config = dict(
    normalize_top_k=False,
    routed_scale=5.43,
    balance_bias=False,
    init_std_router=0.0232,
    n_head=4,
    n_kv_head=4,
    norm='layernorm',
    norm_eps=1e-06,
    lr_head=0.00535,
    schedule='wsd',
    doc_mask=True,
)
Below are experts of layer 5 (counted from 0) of a mixture-of-experts language model. Rows are named router (the router's row for the expert) and show model dimensions 168-223. Each number is 128 + 32 x the weight over its row's rms, rounded and kept within 0 to 255. Numbers have three digits each.
Before each expert's rows: a language model's description of what the expert responds to. This comes from a sample of Wikipedia text that the model never trained on.

# expert 19
What it handles: The -ly ending and common words in biographies, like professional-ly, current-ly, Ear-ly life, also, was, his, film, first.
router:117131169079095171090122096170126145105055135162137178136131103174128125114068144176151156189138120165153134156130149129112119115129106066155104122129139157095083092104

# expert 8
What it handles: Single capital letters inside acronyms, codes and initials, often after a parenthesis or apostrophe, such as RIAA, O'Conor, D'Avignon.
router:088090141196102175128091106135118111135208106134127097128060162134137138117124125108153137158143157063089092100197177080122121113121111088100139158117091135130151183211

# expert 12
What it handles: Consonant-plus-i or u syllables early in words, such as d-ri-ver, c-li-ents, terrest-ri-al, su-perficial.
router:138140135093151155145140102079174105162072167074134129132140156138123088138114134103128126157133128149113088104109138118156168135088084131180157089139166099138083234163

# expert 14
What it handles: Pipe separators, line breaks, small numbers and list dashes in Wikipedia tables and bulleted lists, such as "No. | Title".
router:130126107165113170084129182121152111108212105159176125123109126117077139108142105113141156130124122133186098177162160192127114117092129121065149148115077139109168150159

# expert 7
What it handles: Suffix pieces ic, tic, ical, ian, te inside adjectives and nouns, as in mun-ic-ipal, Electromagne-tic, in-te-gration; also words like American, National.
router:174129122076164095134130135143162132157209133156149191126143057139137140086109167107124135065100162108086158150137054081124100090137056073152121089138137111089079132102

# expert 10
What it handles: Dashes, colons and line breaks that structure infobox field lists, like "- Position:", "- Website:"; also degree signs, bullets and units.
router:206114127170111069176129145047130159119091133166090167091122139111108118144117112123146178108130117130218165092059122178149135104202101111127126193138118158137141112151

# expert 3
What it handles: Vowel-led fragments like o, la, ta, no, ga, as in f-o-unded, Ch-o-ice; also sentence-final periods, line breaks, and decade digits after 19.
router:153131117155133116159107124132140131166154127114128149144147121155110148105084157158157115142146165110100136070133127109141096180117086189135134098113133060133183109138

# expert 5
What it handles: Commas and clause-linking function words like and, but, that, which, was, is, also, starting or joining clauses in running prose.
router:126122127196128153130123172087125142146129125055131159097143103153117167136123179134088160162141124136125104141108079101109138107126107105151099168092132100131175140072

# expert 1
What it handles: Mid-word fragments like al, ar, est, ary, ial, ical, often after H or h, as in H-al-ting, Qu-al-ifying, F-est-ival.
router:103129101078136082178141107107131132132153144110196121169162147099071118113151091137042149124044155121128145142132159151145126103090108139161093180128132098144092075092

# expert 0
What it handles: Short consonant pieces early inside common words, often after a prefix, such as pre-f-ix, de-f-enders, Pe-op-le, equ-ip-ment.
router:095107150087154094082162139100152092097083199086094083069129149128107157125103106122162090149154066128110098102102173063123122133168140177106147128146122084129067167062

# expert 16
What it handles: Short pieces starting or forming word stems, such as ad in adjutant and added, th in athletics, and, land, y, el.
router:130134142135148087066130145123091094082073101137104098111172108129128100119152162137076127070083105132127134138134149111118151140142155166085131090120225092139151119115

# expert 20
What it handles: Plural and possessive s and short endings like es, er, ed, ing, plus inner pieces such as el-ig-ible, ne-ig-hborhood, electors.
router:073132096054110134195143157127119190130196114074122073148221139077170106111119172112069088144106123159148161153113122153123140107138131117089105131117148165151121094103

# expert 22
What it handles: Word-final suffixes like ation, ment, tion, ity, ing, ed that complete nouns and verbs, such as reincarnation, acknowledgments, rendition.
router:185177072194107137146139130150164121099214121106127205125121118139169114105172134100103095130088125141186100144067145145142126145131130111111108076103119113153079127066

# expert 21
What it handles: Single-consonant or short pieces like g, m, h, b, sh, am, often right after A or a, as in A-g-ricultural, A-m, a-ver-age.
router:139092103095133119059101138171138103149071087139122092161125122074071106106202112114149137139114074117084141127149108095116163140133182123141153137137203084121181202089

# expert 18
What it handles: Standalone spaces before words and word-initial pieces like un, dis, re, opening quotes, as in unique, units, unable.
router:104124112120114183052142114138094175108186136116084050117097152089112112117144139114145175146156156148176143145122113160127102092126079054080128133129098152139118174113

# expert 9
What it handles: Early fragments of a word, often at its start, like en, E, le, ru, Ra, La, as in en-forcement, en-ormity, Ra-ilroad, e-le-ctoral.
router:115153135091114157122143105080073127141107085135124106128099151143181112160138088101068152112142076100119134134186147203137157127139122144159169100141139124143188108162

# expert 23
What it handles: Stem pieces of Latinate verbs after prefixes re, de, pro, like d, duc, form, ject, as in deci-d-ed, pro-duc-ed, Pre-c-eded.
router:175086112106123092156100089183081114097162174173105110157085087134140166182138097093121092055126130104130095111093129110120157142143227152117158116147137136090094183099

# expert 4
What it handles: Direction and time words after in, to or the, such as south, northeast, late, high; also numbers and pieces in dates or counts.
router:164138141160158141099117147126140118150093102159102083147182138153145133142135111172119116156144120134090102086187069123150083116162165168159122189141086125113154078087

# expert 15
What it handles: Single l or r pieces as in Cyri-l, re-l-ations, estab-l-ish, J-r; also == heading markers, table pipes and line breaks.
router:063127142138137158048097055221072113159152123115193154124071127108115117120168087105178194131105103062115129087094091138121094176080143146071131150160060174164161147173

# expert 11
What it handles: Function words the, of, to, for, his, from, their, its, typically opening a noun phrase after a verb or preposition.
router:076145200160128089153097158159198166143046153124160109155088118189149141152100142143176120178147158159114122180168043099123108125118124122160131168122124143145117103058

# expert 17
What it handles: Endings and parts of proper names and places, like Albemar-le, Mar-ine, Caldw-ell, New, York, John, University, often in lists and sports tables.
router:054184122148133153076157176108132173099181090139172185116135182127147149138166118149191086099176137191065133117140145114113138186101171129101112129102111182097146085132

# expert 13
What it handles: Short pieces ending in consonants, such as t, et, k, us, an, inside common words like me-et-ing, cl-us-ter, st-at-us, ba-s-is.
router:137118185171150090172113095155053103150139113118129107103150116120130122130078092166138101133131157141140188146112181163133123111107123110147129088149131089114094151198

# expert 6
What it handles: Middle syllables and stems inside words, such as sus-pen-sion, g-ive, mi-ddle, con, man, plus common verbs like made, held.
router:184114087069111142168196159084109110137121148153113089090087178115146132150157127142040159108156157119095158127117119164149114125140168112133113085149110167151206107166

# expert 2
What it handles: Pieces of personal and place names, especially Slavic, Spanish or diacritic-laden ones like Plíšková, Krško; also table separator rows and first names.
router:084150134119137195048161139115116097118150120123108122119038104109114159097181183113167138176136152149144139140218141106131155093073125120117101142109072206125152112137